Experts of a small language model.
Experts: 128 experts in each of 8 layers, 48 ReLU neurons an expert, 3 picks a token.
Training: a variant of Adam for the experts, 828M tokens, 3160 steps.
Below are experts of layer 4 (counted from 0) of a mixture-of-experts language model. Rows are named router (the router's row for the expert), down (a neuron's output weights, with its number) and show model dimensions 0-127. Each number is 128 + 32 x the weight over its row's rms, rounded and kept within 0 to 255. Numbers have three digits each.
Before each expert's rows: a language model's description of what the expert responds to; "comes before" lists some tokens at least twice as common just after its tokens as in all text. This comes from a sample of Wikipedia text that the model never trained on. Tokens count by the router's weight.

# expert 59
Plural suffixes closing nouns, like -s, -es, -ies, -ions, -ments: job-s, part-ies, element-s, alleg-ations, members, players.
comes before: " of", ",", ".", " and", " in", " were"
router:137151099110167122166107099146120074173153120085122114142155117116134131147125099080123191081114177104115107114140108135086049112108199175151113108086110127177157187145115180135123122121147195137129141075189065065110139095167156134095141093104105184123150154125195115108071140174089113171150048156103145109143099124120107125074168128102100159180119110113149132104078122105120115102098
down0:108124101144158155119131123162142102190121127090150147142115158181119148148082180126116092121166138123084193145155151157159116117116111147083175041149106077093044093112129153090089161109110198104089075147195120090083073102130146105089134136135177119140131111089122140122132134127089120124109108113136124146098170092080100091165156149082171063142143129146129168151125134158138118053059
down1:123141113143095178153135108153119094094155122098190136084080151081104112141158150083127120160108106099206075158117132099101153100132137152156091118108145129153126111127142183109179180148098093132116132169166123190115064207129078172158088131091095138228081098078124071140110091169118157139143084132107091097182133101121066090115171104168127117112118147147140110094122100103104147103118
down2:181093176147154164157120138090144148099116172157133100149153123123162091146103103133105096153119100132081171144153053124147114170089141126153151185140137098171167122159196158140081161149078172138183079102098148154159088151084138130104148105104162148122151107146152121106182157125107083141182144123124166102072192100152125109161121163150148138075101110196151105109096135092057116105048
down3:164116144118134170172189103168128101092143074160084130104127096126144116149163115158072107133121127083128106104091163088187153074091124090133107136124132122099122102118161108129074133155146134082056173090168166123130094093103164189060125210070197091128148106131109081088074141098140103117167088152051142124152101168122094134100126138083146135103118140111158099131166152150077114140130
down4:096104111146138165051158109132162178147065139182156062183074118159089114109119142142147072163091141178060176152150162145132140118099083166142169165135131104134103147153117128137124133121147126091162109160123133109125114102125133146143101147137182145165103179146118144168128165128108139168141128142106116108081144055141136130250126136128154104087149074156158180159146081150085124154187
down5:138152195148132182162160135102090160061159144211123064155175127119158152136146137137112198101179162057110119104121115158087124119102113113151121117177128155123146141149138102119143117127133134114152078096125113087080114167117120069113152099097110120175155136140156082089170174144134150088140137153140064140085112128137157062214138105121123185191133137083154105146178090146103143158165
down6:148096147119162124085163110151102095194094114057162118116089123104141147109148174169126130153143195110116077092215122117134100148098134132095157123108148131104078105083122110100139109125150114121159086118103115151164139079128085128107100146139180142159206104111157175161170141125063187112167165117134128086118175126036120140174076201111101113121149112104103103137168145121165092165108

# expert 31
Commas, and, or and but joining list items or clauses, especially the serial comma after a plural noun, such as traditions, and identity.
comes before: " and", " but", " the", " which", " he", " including"
router:110150139149175073119146153154091138144141144093109117194144108192103050116112135162139119154092136121098114099108105150158094175122190162099138132148108212151108114206130157102137149148080132140101162158097137138130126182086184121188099175110130160093112138116174117142146177099110134183121092097143122215149135139144110174080154109144070175120125110167139182105106136156151098076096
down0:195187120125133147155145110179074127145174118130119186194147126113158132118123105108098103124119102067122081138136119125100179110099092186143106175204139182130201162168080124173156031157180143149115154119068175140125128127115155110110114152132151108130136101147035137085114065131086145140157130169163130122115080148131127104126113145125152139105152120133111100135178162170110132160102
down1:190096126136123116137075158132120109150169084157112138161190141158120190183125123158147106149130145128166138171131049140137116143175099156110128193052123138113171111157153041162117151092136167134118087100124092100158154105130153090132167151167093139159117100133148118104205101167136112145154071166173115186137123109153136073134127084173123197156103191130090108167157129147135129116105
down2:105138136166143086086154134138101137138101142143188191148170065125138154113093116121112139187145110124097156164036119107129122149176117113135075086139140127133094172159136133149142187109121184096114144105093135112135108131123087119113124116090085160131159106116083210094154084125097145119070121151080174165119119076227131081126103143134084101126118114065112120086161207122143117139090
down3:121172164088124162117074129196092179103122184110114176140117162085135149111146110104175154135120113137126084155156144080050175087085144119184090143105098122193088133119126153138174253126104163109159148082131073140107082135098049119124169152117131134159161130117142164137142157130111105120155087150127135132093163097136181133156144108090131127112203136130120133142136151120099137144082
down4:093202077128145050129122109140122114094135134121156130172180090065149139129162095133098096124127146101089136175168086126098163103130116146172133116196107158141144126170180132115140114137039160070115144116110137136138104126157148137187072158155134099175122111122133114097160135155044151155151105130167113082089126136164155136166055109194072110105130109108104110087071122133136174094147
down5:106158121162156169180140105057179171139142124065184170102133147104099139080128117107093213137160111123105128099038207133162139114137162080171128120151103167126167143133170169152137126115159147150215105136153161075130088190121114123133147123093129134161122141111107178129178129141148138135076154155080113137123074142147163108168087119115114143168161137088147141175168155157095141128148
down6:157161081082131113127125138092119087075054191192126136139086144155154155129115121072099161114064110138060170077098133157092141123102115133145137089168073149080095119097176170113099097149132111124154145160072160117122108171151155122144095121117160124127111122187184100151111107134151161145120122166165123095082105084170107091133148096179091085135153140054098101125108129134111189064142

# expert 20
Prepositions, mostly "to", after a verb or participle in prose, such as proceeding to, confirmed to, after, despite, for.
comes before: " the", " a", " be", " his", " her", " their"
router:116121089055194079146136051086068164153158105152164136131080133190084105139114157103140120099105194162115109124109151163136034093115152128129150109129106106164178156110108123047113137151136140113148105109102144112144113145149162138194105121089129178146065113142146102110134139084139127152121154147119141180081096156184086166184112145184108134150116170130110132139107116076116144073119
down1:082157134151101183126105173181072119108083095165116114122079122118140151085075178129108148137098150111135176146071148087142129138088171133174004171104097102137139113100125134130125102149121138116112126131096184113131108115096132147161085165099163165153128100158119114111170085135123074177115161110102199143109170156221121094130104124127132142129103129080091135105147146125104168075181
down2:115079156106143169118165160114188150102122111096201119119088171130097160132142149133119092092164113177109163141097124142126052123060106172080062074088170130166154093120126142149129181128150133146146116141065150096177166106137147084095169147076127147134172096101191098079141151138109113106149140150078104104096120118122146114115165109206187102164132156150135168095132095093184114135143
down3:172148102240092107079150092072161172117153063182146117180142095162150216151145156161139096099146159141138114095179115128115154118168099094107156124132137114087104172109142139143098123112121127079087154110111169088113108132180185094143146127151116106106113143164131175171122109121140153112147143114128146159089173110049191154173151115164136091119154142173072107137115097099118163149154
down4:116150152141178131127114138126125118103177109118083124130181088117109160204165121167143150145133147158173117074214049143179153172129121166147164075126170118155109115172180176126084141113108134139133124127135152201129228157185061116169177145189122096101094128169150127112157118131171099112177152140170168169164151130142139179094099119134099142099147148138134125117118131133156125115113
down5:104131134125135163155122128089073127151090138162185135176146126145094073163159123122160097093144168118079142141178119166169100128075126172071211134111114146157071118119117131128124101145114163114074154153211112119068129166140125116075166139151187096120080154050074105165083119147093176116155161107151188126133100151043099116091156112098140123178155128144132126130136143119113127119152
down6:112156102062084093091112147142133040153148149177147051147055164093144127100106130137140175117080163096136147136168105143142199121087129166151110165113120112150114096119145105107114131153098113144100127149123163122159123117044147151172118166114128107174111121155104118165151067128136192172110148156124166131082095137094110143149096131105177107135104140132141137091163128153181226102196
down7:121140159180136066107086145168181136180141150148106129117093100121095138132070147093167129127121112147136118161182088148177081106113162063093198136061133114135186133137146149141090119089175108138098139171132133156162175141163147163143083157143115105132132143123158154100113186106069157119128126086144104173169124088089116122084156151076184086133115096134072140140111056072147103134066

# expert 19
Suffixes and stems of abstract or agent nouns, mostly -ism, -ist, -ity, -ation, plus the word Act in statute titles, such as Presbyterianism, Inclosure Act.
comes before: " of", ",", " and", ".", " in", "ress"
router:119075079128151103123125110145153131096142152103106105185070142098158133110138125130135123192184095072147107040140146086135085181133176158141120178127135116195153115155196124151132172163155077093099100080114109143126119149139101151105106068157139075116144102077122108109117099195081116084090123133129148154072133161135095184130097134122167162114100189145154138166110114151116173089180
down0:143143145145165070128158161135117153106090085118134146154080120100150136080099118130156098145098133122140187070239157148221086078091097156149138119166120119120167138147166130114168090112185129122127153089183111111141131096149083127123074141120149116115091098135119162148211155089134151095147163077160130171149120159049158153150087122116128151108103165122105099111170084106134080130101
down1:186104115165135158092137141110137151146145105116175185161130053121100133105100132183147180155122131084141142103093066112047148122115139127169111126147143131149181141144091081089094142124166055154156106127136127116154158135095070099086102117052103139086170164125127131120169153095148130122100142150169137171139159130141158129141031095157114137165143117089159081085091148049132158095107
down2:108180121060119117106139094110145087190097104115112089149097154122127150123134172088121141128157135128076124147151105127128096089111128114097166082159095175117083093153131095156110079133096152131118070143113080147088069138138143128079112171087091156202102045130061151141154168172125129149113059073134071086133071136115084102116116091142121138117097127126155105169156066105187141105133
down3:088140152067077142121170160081143160145043152097076094083149158163172140127150137140122122139155084170183154144106125142160112145096179123147120098116097110169110113138085128165157160133067116164167102126141135167076142161143119128086140064099102079183095090155100142147113171101119155151175107106090062132113163068105140135102082073129098148134134086132137156132152194160143148144061
down4:107128126157154110161123089079104185154062137143141085108147148143189155110135135117125185146126130146152123128102128165108136148145179068134163141092170129110109126135147085101075163079120119108095126072134164173145066158138139082150097119099067070141101163149163103116102092146092093132180110131116094114146101078081128056111122165084094060091118096054113128141092180107074182136134
down5:167084126169099161142139077109168198143101108150153182104148157133123106132140146112091206169162092191081134117087163168078119125168116123155145113191118155146143105160133144170174146089134148177107174122132146132167122091101058162110177125137170111123083134098121120106168123149095106152151070100100187102108103115143093190146121131150155099100146168175161142097119158148096200134071
down6:184040138166153188133113144109143114108118134151114174132121114131137126142115128108067202073070107110111154135139122144132086125069070158147158086099112137108128129142141176120149102098151099152114173146144204089092077127091055141145094125119130151076132134149115116111143150176047141150166073142165107122095152172060124128124100102155130095139047133109134115143069177135128158108109

# expert 42
Main verbs is, was, were, be, been, have and not after a subject, plus ly in generally.
comes before: " a", " been", " not", " used", " also", " the"
router:124147111156132154158118152107109114133117111071085150087077144128145031212129086089142091065155227141164121106111124107102099131125136130161166129128121167117141147147096155060162094111065137112104134103077118138115201104087079156191121094102088150152100086132182116120137136106076152155166088154172130154114135130146127173101122146180138142163125146157130155109127145123175074129092
down0:118139136166144154110128143089100119136112119095120112066111113126153155108152106103131118089044143067099113105146107105114095151093109099151070041147146084117179157068083130125114129096104137098110147120105105170152165124074127171192097091159102122074155112093124109121138178097130115147111067108160160126149165098007089145160139170128140159147138094121095087178124159103124107185135
down1:097192152117193089129128152112127107153156136175149141092090102172153082120153136164045174149081077155147115173136105147132115170108141138124110123158151097121149154142100162125138127125133140073067093117137147177074137106111069108170163139187135138163135123133142192101109102122156108121148137136089128156108153126084144113083088183081115066129144059165112102130092085096174116081213
down2:169150128121087114169144117160134147124191138167100169197152122090149151148167139088132150145087142136060152110044137149118149155138134094127098117166102184097169119061169112105187157175083176116123119157120154130152113124171128115110128130081120157173128172184143172099125127127152172165151114120110164133079168134172163203086109054093145159090135096130109154099125152151159196126140
down3:107111128100129141135118181137120139120143171152149177159118122108122072164161120162122084079216145125123073114064135161119129125157102131044075138122110114113059148153131115134136152144105150066103142119110173159094138205124115117137162172069222137133112130087139094121097189136120162099109096139122150142094155123083102099143119088212153191077160142121145104088147098116133135154121
down4:142117103137173125104193136081165160113105145106097144203046158129090157129056148135144126172166087172125096123083080135144090101134113121150101151124142117088117140121162119108170146176102135143097125061154113108133120109158161173170161124083185128140122155138113126134156132134135081126127087162102140163093172084182150109181073105168180090058143129154133198152088086091124109174124
down5:100122118121123166151158132137096132107163085108093113120132125145139133101151116062116105130121125152169086126045120067134117086210107146120102186121125168173131082141100139084087116157141124171086202147166180146123130107107112182120147141082070146130103093098121184123131126138183125107139167139159144144119123156209116126079102122180138117145117184132127219056084092172118154111119
down6:119129104149116095090125114110131158135075156122144165098099141098191123111142114107131089117111082132128097104130106148124154178137110096163167077139081115118127147155192136157141149101083123127117148168092115111135155185029097124202092121088175183145101118139107187114120140146112136132157132132199175082101133133251103185143096164210108119147102121110144104162127119109162105153127

# expert 9
Pipe and semicolon cell separators in statistics tables, especially after numbers or blanks, e.g. quarter scores, apps and goals columns.
comes before: "\n", " ", " 0", " 1", " 2", " 3"
router:128143100105117103063124127179108127164150120134091106184078119109128160160128155100145165103104135112174065139096096060144112159144130173128135131077090165105086154132107145152124124127146217059077170144101159125130147175148131158104177152166122142165154116127143196133097114163105197177164156129117138084179126065118167112162114153142080175102129099069162092160097176142113127091124
down1:178094124153138161158156169139108110150112164142153182185107171061142098198121173125130121114119187141094129137134043073148156117084162167085138137140152121114164159123126120127158200091094123102158145082119114139101110135140117136132160129116188105077111132157134195172149115209110172111138157117164167204135134122104123120103080127079122155124092163144129093135102100149196177131089
down2:142060161145178119136108108063158097201167126105141083147094106159114163141131159137155110132163148123067097107162183097108124164213138119194121040090071123115098090079120136162176127135131131080146086101127137112144212115122156150111127130151129078065119120155150138144144108186147137150175107111135118111131133178202114171108151132139104100162144147158153152144156163121152162153142
down3:118156203076076172148137144108117096098120102176101143088129096114113151170135115080112174140080132142143077120026153059135117114153096159135078097125125145133076122155171141168080124144130138082147168169172193135179063088138138172128130101117105147095088146084192142161127152136164094146144121131162109150086109131142116132139104124154112133182207107161139125135058140130163124141116
down4:135137072035096128155112139136188154145134168135102162164109115118191128143118135153060136111088129116042128097116098124087140105145146161091114102156129140111162117111074099120171189153099094138132094153092104143181104159167103145121114156159088101162149121119120176101167072112115164148129170178175153159200118105203139131115092165046113156127113101130131112135112125132075134151179
down5:115110032156169144106089113118137167162177118115169080140117086113106152156125098164149156143142118158149196140115129137113113085135119124100145176134156150144165136170132080160112202103167089091185139121128142156099137113134119078141215115119152136098127159105114130093154125115104122119140111091129063163147203085179191142135116113158084155118165118061154149195161085114153092142074
down6:097092112121092126141116103169122072116091079154108174165142060176133183089128132164083076177192134156109117136092157163097091116140089156176145146155154125179133146180124163170130129101154105132143115168103154156121127117140128151119096195075098132189160146142184137093103114121117105175165162130117113133120129090225115171127136095103124153141099072070125072140122145096156172129068
down7:090141118089181148103100155046137102170130181151139164134123151151116135137132127100146112149156112106114062175123146153183145065151094141091104079043109138189129162141195110125107123117118087116217149194111136126091133109138156155118120158137205157141140118107130143113137080136133191147146114082081092159095144111170174081113105120113133151191163091165138153145161123114144132100080

# expert 57
Linking words after nouns or verbs such as of, as, named, called, into, including, plus hyphens opening list items.
comes before: " the", " a", " \"", " an", " his", " well"
router:142130093101178085139131133165122118186130082114097177132146145182110115107144146142101093151131146136104122119110172119133193115112055123102172100137117080133115166094169065095137159121118099131180100088097110112136121137087112113145088190093076099098162096167157109158086127075101130118128137146110133161117139153177076188087151194137167135218124157147145164100138120089203114090185
down0:144103110126064110078096168134153089137139098117112165145134167112131146108133087108172070145183124112156114199121115101137138118091106167070121159059135115140110129129135183153140116135144109096067140195135113117121083160110132093140184112114115138128207150193104110171155100187134171111142082122138113126129160194141105122116114171121187067099130135109168182136049107060155141156136
down1:104111128125175225160139136144168094117102134104046112118127140148178139115192142068099085100124120159074061133066116139119132111151101127132093089088107121150075138145133080114111190148123140111125111156080131106082097146141167203114102122100232138103141083091122106129094148132112173154096143066126157127111141148136122199128129156134115126134110156173132087081113081109114133122167
down2:110114170128154133165123165144142165079127142135136144120147118119097098065156076216166119104112078108160151154031190098080073108098093115143072106100127093136164115170103162147171124109213142141178107165133101131119124107129129127158154180145134142089115078119222137098137121098121113149115137114127096139111085109176110113153149096117091129148121111082166181159156196116116094142112
down3:175114109129120168079123190154118153082164143159170170059149187138145164130117096156067105133090172102082108171129106109090067123140111130111094134096158162119107198167152113168150175114125138116131129103166117173136159070111085128142122165094125045159051076149094123121152129091086066136185108137139087131130145097101121137109163161190102135159145124115135125095121131113172151118073
down4:133157108144158097100050127111102122155154168110138141169148122111123119126178119120134138100154084130134112123168084166111141132149174172123154140207146115096123163128145158151134145107132110160146132137197139125092100151141147176185154122148104119118151179125118099179145145148143101164057064081160141167152155052060145180101179120103123151164037199170105060154140124155110142110108
down5:153152160115129114195092146147108134178096152102146205080122156097157111079130147063086128171127113063128115128140121130112123115164147141140183154084110077104144096103153153144114119149142183195117097143086104210108157146137137139070135086152156130133179100107053136154142144140132128159179097169155128085163127174064177098141178103120129155155145133200145111159113069142122145158111
down6:094118129163110076122113104145157166185143070124181096139114103124103131137118082152156147125122069176148160131190111141115135089139170139140183130145168099160154122085098145154182121142066131101086123089079125140124134078103113155146123161136213096137117109115168186103122177165139147129084140113148147122145091097120143124155077238164126129132027106130096146182117139087123115135160

# expert 14
Line breaks and table pipes ending an item in dash lists or tables, often right after a name or title, such as club names.
comes before: "-", "\n", " ", "|", " -", " 1"
router:091067092119127179129114146113142146096188126112109101140097136111159100131093148139112171153128107133144124163119080155040120160123096137166083231132122163138132144136151140135174114173111131124124142143183124128144127136077096203114175134109111102179117178122111099120107071155179116156120144142112130204182174114102197121064113178144156140167142113083097151132136129162186149193132
down1:178084122167122153115126081134100159126102119108176093092142121160121098141170110179116127138098120136194101176136112134106145081134150115104118114100128098128140094103098138068117070122120067107109084086083074109142174158086094104161143130181163115130101124172095127136196115020130091149087088148169148154074107147101141128159156096118168155161106134151144121116144071127076141163214
down2:165150110053120094130130103152120105143179102096097140170109111103158126134140124141138160144133083060140125117139102115255198062189135163152162109175127142134159139126106136129142134120153091202132085115126108128128116069172129174149073174093147124108200178086123128110156113142102093174103145156171178122079138148140150111172096115122133163127107102051113144124117136118098136115114
down3:083089113120117152172163104138154149111154154119076105106116114108065107136073070146151145083165164085123127131162135106070081151183120108159101241127148108142145159158110169142115155124112146118102171099163112135086120139098111118094151166101072078128095132059129180089103081115113106163165138163125133094123100114082123119153171075114096173108114152093168097164084072162129153123075
down4:146091115113134123149131131138170048176147131120072174072107093146123099162171080127152114154103107168138081103117119099086093100159151106124071167161154136109125179104184195151105144066125140124156151096153135132139199105111118127109096127118086177150133113183163154144145167060137111095145077149091052129069105144125097142144092124156141168165084141134100101092078193123138155141092
down5:061192113126138153164090094103133153165097136147129116122117102122146110141151124151068182143162132155139171090132157055197061114189074120131089130056131096051160142128147119133099113092144117117169137124173121134082092123111139139099099122100107111190109128094156134176111073127116102208172131096055128180113170127114167148129139095118120100141138128084147162089129100084147117085097
down6:140159146126141145146104119089160091134125147121127100096124212185093154149136066119166139149201063179185097151134119095107081102137113117135060118157203131142155172106169114083107138105109133134100163103163168101154152136168043166137113115146122154090177134156057084181124107087107134137118142134178094120147120163146106143088167123142090177188167105137098114132110179106138115149154
down7:132104122104181118122170110133128050120168113152136053145102128130110165132123148148136124149156168068135129075127165110092148214125118114085110176170158132187117109124138120117167105128121138152097134154176091150138157119112116197147154094106143124223079121148158193161121126148067116119104092176097145138062097083122125130080141137141116191091158059064125139136130148165144142162106

# expert 50
Closing braces and parentheses ending superscript citations or tennis tiebreak scores, plus endings of names and places, such as Center, Stadium.
comes before: " |", " (", "\n", "–", ";", " -"
router:119112119126113205081126160108140122128163178172097141113135127059161131106119138090128200208178112107144117068143059133072177094135135169141085167141140143138108119155192145128149119189093077146105127115137119110136112144077144207116170077081109104183103127155070121108153103141186123141134139147116124164142164096102155129087123160146107121143170105079113165142097132134147117202145
down0:110173159145071114067101159132101113140112101138139158105141100082152138110154126119119100165140133092157188111129130095092140179046162110126077125128091134121134069117072111129118090107101111092093067089088138161116063164124131106073082147086155174181136093118147159131102079077154118091116131127191120151121171067151087154116145078104169118130190142084095146082095158139102152181121
down1:152136136111117154129104127102106125101131231140141187141160133064124207087129116127137161118061132171093116222142192087143125166127134161149087112115117105088151132137118125098130135187147159119154128190140153158093165122105130146115172150115108092107125166076136111108093071154040089143120166117164132069105139139131125059148103124155078104116122144137163125097075142168128176148116
down2:137157154180114074103107119117103090166134118111133081110131132154101151103100079157174121105115135179142115139123146071130105098155194083137129118103125149059126130132101060087116069147116151136125161161132110149060136118103096025074135128172127162137135142156110095157162173167126098138054169152158103112094082138141106144210116098091128107051117140140120140147125100157183083160113
down3:143120051160147164135128130203140145126147070112098123144098159113131104122141116143104114182144076152165074143095152122087109129192154157101117147113099148123134136141128141187170179092176136115121125087160168177156084121033124129131091129101092090137063141071149105025104134159137100172119117141181107173137091106060147183102140152132115150116092101112125115170113144113135088153133
down4:151153128135200161185146160061203082130120144093146123108131181155078164164156112105083091144158128109107106113165144140141090154106209164109152128078135103152120169132109159131089134161132137103154132139117133088142141123158119124077083069082096082175078154107126074070145191177140153158125165144105116116093129132081098147150121116134031089126116118149143164153089102176127139143143
down5:069136141140095075120157168108151105168146143151108098084116147099136157153168096151189156129102106150194127110125108135141147098091106159137133138114103087163153149143184140156144081158141175126074201107207105142132170094067126122193103106153102127181068131141109107111092115102134148185105170198188158135106096119156063116083145090135143132136155183124120131175087131161132090088124
down6:085148171160071091171136149143090155126120096167123163110196163116067119150128120141158079156120135132091180141126143141136107138136113115116153094107137129148050072078115166090106111103134191145167155148123107162216159119117084136137075141082054152153072120117210159113124117106134083117101103091147143106145125130117158154112150078097141108138069155189126123152099153087129127057117

# expert 13
Prepositions opening time or place phrases after verbs in biographies, mostly in, also during, for, from, at, such as spent his years in.
comes before: " the", " a", " his", " 19", " 18", " its"
router:165121094074166086205145100106100177121182143181149131119127148136044126110116152133129109122086119177107178074099184142090128115142126132083194089185135074176168148105141113142072184136146128129195120097124138101144151211169090094195114124109120073126080129154140111126133081109141118099102151089113149127133118143132086166144089140162135132100132134116125140126154118063160158106087
down1:110169140116097182123113105129196123152146140128118145112164172158166132086136166115119088200140105102158152129003093120098192113131125109101131153122128050105151084106158134161133114119139162137135126100134140155129141136136133089065120129127127137177179143106145147087185025109142152109105179158159131151151175172200096123097153113135090146148102134199120129092141112151140144134171
down2:099149133131103128105102145152069113125119131177117186117169147106157117072124146146179077121147071063140087088126076103086193131129104106162155144101130095099122130153193180132116123150117145131104096155140147077125106157145160099170187062154125135107039115088153153094079130197154108097133097145167153030122144104138085144142128135131113142067164166131135103098112073131114125135144
down3:128144137069097104155145135111123108137144165127134102105116150075114120130101141131137139098101138086122160093142125144128226134119109127159178119115123122110117108125098148136086108080141134114094157199194150090084120133115108073080129106107128079130113132144069134149133142146128110074050209149146144101113104078056093156123102106136074102128175233165108076147153086169180125099161
down4:114094116097106143118151165105070100107127126147109105130117126062114133058066127089126171159058071186105043153047113078071116127132126097184061140124094166148135129162148137168073104092136109160156121107127202148146100153121156150150117128170099098112147135167128110087083143080117097132108099186100132103160124115181135091136159097147114104156111132142132158122108087187116153118109
down5:097071135143155146119112155112207129130127143148167143187149144126132110148137099121161075137160175093118097214134097100120076113137129156111146172069126155112095128105149133127179130148189162142126132120083132139105143113097149168059100132103116194139146107114100106135150091089113161124067111122151116137130152124089144086055153157220147153144110137096132197131037182135138174128100
down6:130153104146155206086155123162078149106144122101142122108165167120116138137143088131077118150122141130144118111066121146114112104098081145124144091105103112127131093099137145100115175098127140113077106103112104089173166091103163161084068126115197171152166094108135064114123148074071198198082179170075150178080133124131170138086141098121179131186131096112120116110077111139144157099194
down7:104149140171102139154108190081153096141109188150121174181113145173140142074132145209081142133129125147119142170151193154108096101106111140100157133128144126120071130170097150159143173107136154145114117189089109143119116139137095210143131128072170146103162165141153150080127148176116130067101124125157124063105083157172147117043192111097096077144090084100144151115113087138121153126156

# expert 0
Sentence-ending periods, closing quote or bracket punctuation, table pipes, and clause joiners like and, while, although, often before a line break.
comes before: "\n", " The", " ", " In", " He", " It"
router:175119110108152199098183135123135136124181106097157185137122117132144119130135122126098095124139112144128154168098209102099123177111094151181146154224114085174079144177168136152118082193158084148179177147112057100100106103191162099187130161136116133180111097159134153091128130124133163126154132141147124117078143096121101083158089114120075111068133136119095178100117149111164108112107
down0:065140143105163140064117123103144096158099113174087137127156095153110138097133104150131121094140108121095109163175103118095170161140150159150164083096105134123139037161167172108139192097109175204116183124127102150097125085096129160083096165186123144147155148158193118110217141158135117082100164130162090106105128074124188091180092126126118156113112102178139174140110151132154107126156
down1:130115116091141113071089083148105151141132116127076141099103094178167152034130111137126080121174133120109163100162150128180121093114145116134113114148141100127115142118156139071093103072111085148100114076161100124120104121085093100125088116097087123088111133180185171143149050123112068112143111083149144172156104154115153118153120124157113130117086157142020158196121057138118156174108
down2:153099149084184171091177110098113094135136144116088145164166124140108123115172101181133085105175115110077107121168177129147176075087194129166157089104100168116153150168115156155101179168092080149117102110063157118150116148089104119112134064141108111067113112187146180146145117170137083154078129121123137137119146168123105129169154064144122105078101112159104127103112085214137108094111
down3:162121113108101158158117119218102083142124132157164147137107128119094191103094080118074164134111144123159081134136149120097081089175134140169122111083114130108153128119145139202096049113125156106116117088147070154119142084219178124078144057164068123162137100123104120104131155158137167161105166179137126153180104109131136188089117126179134161143202129095119141138094160114133147136123
down4:120117070130167125104101112099100096106137141131128124135166165155190150154120165121109054168120120166112113133099149154055175129108100132155093175130162161136054143108166126101133126143112118134127083100180092134105142106048176146137120165128157135139099191146148153133118157087139177116111176205130069196087172138177103167129137124132149063108115124118164041099138137154120172119161
down5:106129175121162096121125085125153164054155135185132143181108149139107175190188142121102174114161118148091164155123131073143169158112066133150143107139143173071109137134111137149191158213108134125188149083113119118143119151125130107147185162093114110080146153103121163145103079112094133119126076118135132119140140148131165072175183131090093161089156074126167125111066176103117174165164
down6:080173153153134154065114201167148121124126130100111072135094163107112134217137171112127123132154174151029157133105156146133134156036134108143085134108145142145110110064166126121139195090102138131147147134092148123134082157108145107141105165130139201138111161121165123155097083118118176122168099134106095113080106162153070167133142076117136092121118107170091118151165093100096144101181

# expert 40
Past-tense verbs and -ed/-ing endings telling what a subject did in narrative, e.g. opened in 1965, released, served, starting in.
comes before: " to", " in", " on", " by", " as", " the"
router:125132136124168127128165157067119139166167163068143149108133149095088165085103090121123133075148099143116095085130122126069067104134116075154145193165123154150157132109129147134153100198168148117151085119221091143147127164123113164140123053109128128099066196164107107124066095137088146125135148129122131145222133086110121129133143138126183142153176131115132114144162097127191167165088
down0:147113103126161138143099088112196151181074118100058155162151147136142086108149136125087007119128134190161116110080089148115163116167167115121127155114168037054078141086173125156105110148177148137101126146100119131080149101138117152161140158124166163200119112071128125143087147155110101173140095142114131093082139113079138139134128140080131088116098122148109090124077126149125145151124
down1:113131137101108045136105142116095115195124092136118194126178136106149091089143136087127131105154094176126148137148120155166158149139131171157122159180163151096126114119099117205169149111126115158130110095192148182168134141162079096163149093121146133129131160087106138063164070145142064161062114088126124151142132113163160124110170125168165094100106115190116123080105157095185093173192
down2:123125098151141136074109118115144119157084114101137121124130139105162162152119164099159139073117170149187120151034139135108074104121101109161104143152098100120145101098157125147162078128149087084149127108104151180159145113158096160195101160060139163138103073133148158080172126087130100151143084159141110125110100083156083112146085134193114100192169029082157132154164078147144134098104
down3:110156178180107090125115123213146142108080124078120115145094168143120120179099166140173097120156089157113102156099102138175078105100096149115086139107089107148100143109116108176116153117123136102140148152117088158137108118148159096088121078158109108131110104112138100040108158073171140136125136133126095090119141130060165111144106181156052129152060149141160137121207109087156105037110
down4:113175076099121144115070125113106105133134136123121124134103115123098149099111120165169122124158195152154136123108096168109123171113151112121057158096157085153152109154195125118088214132145135105156142091181144125105120113095124179204109173082164068156114085118105111171106066110104118199133165136130067098143164116139139140134136077155140102205152098121153086090152104149064086086135
down5:139121134095137152132161107099065158090220165168166125137123083126086136120120162170110100142126125136168100138179134143083130142215133113102143109111164117073097083161145131152160174166169075177119126148117170194094073132152139132118157091148125168124071173125151123131104079091118107102094155121174112145132173139104191163165138141087157105139180073090106123077120160124115165101072
down6:120134105124135162119167088119130092113118151097123126136151107164124134142176130138164142161099148130160144186111112194096095139143096136170072093145155130177173119062161165125083126133131114148114144158132166113139136128066129132195090109119132111169094103103121114063123094081191116081088154108075135108036108146124066135105065230160111163185122103137125105137110074113121166122085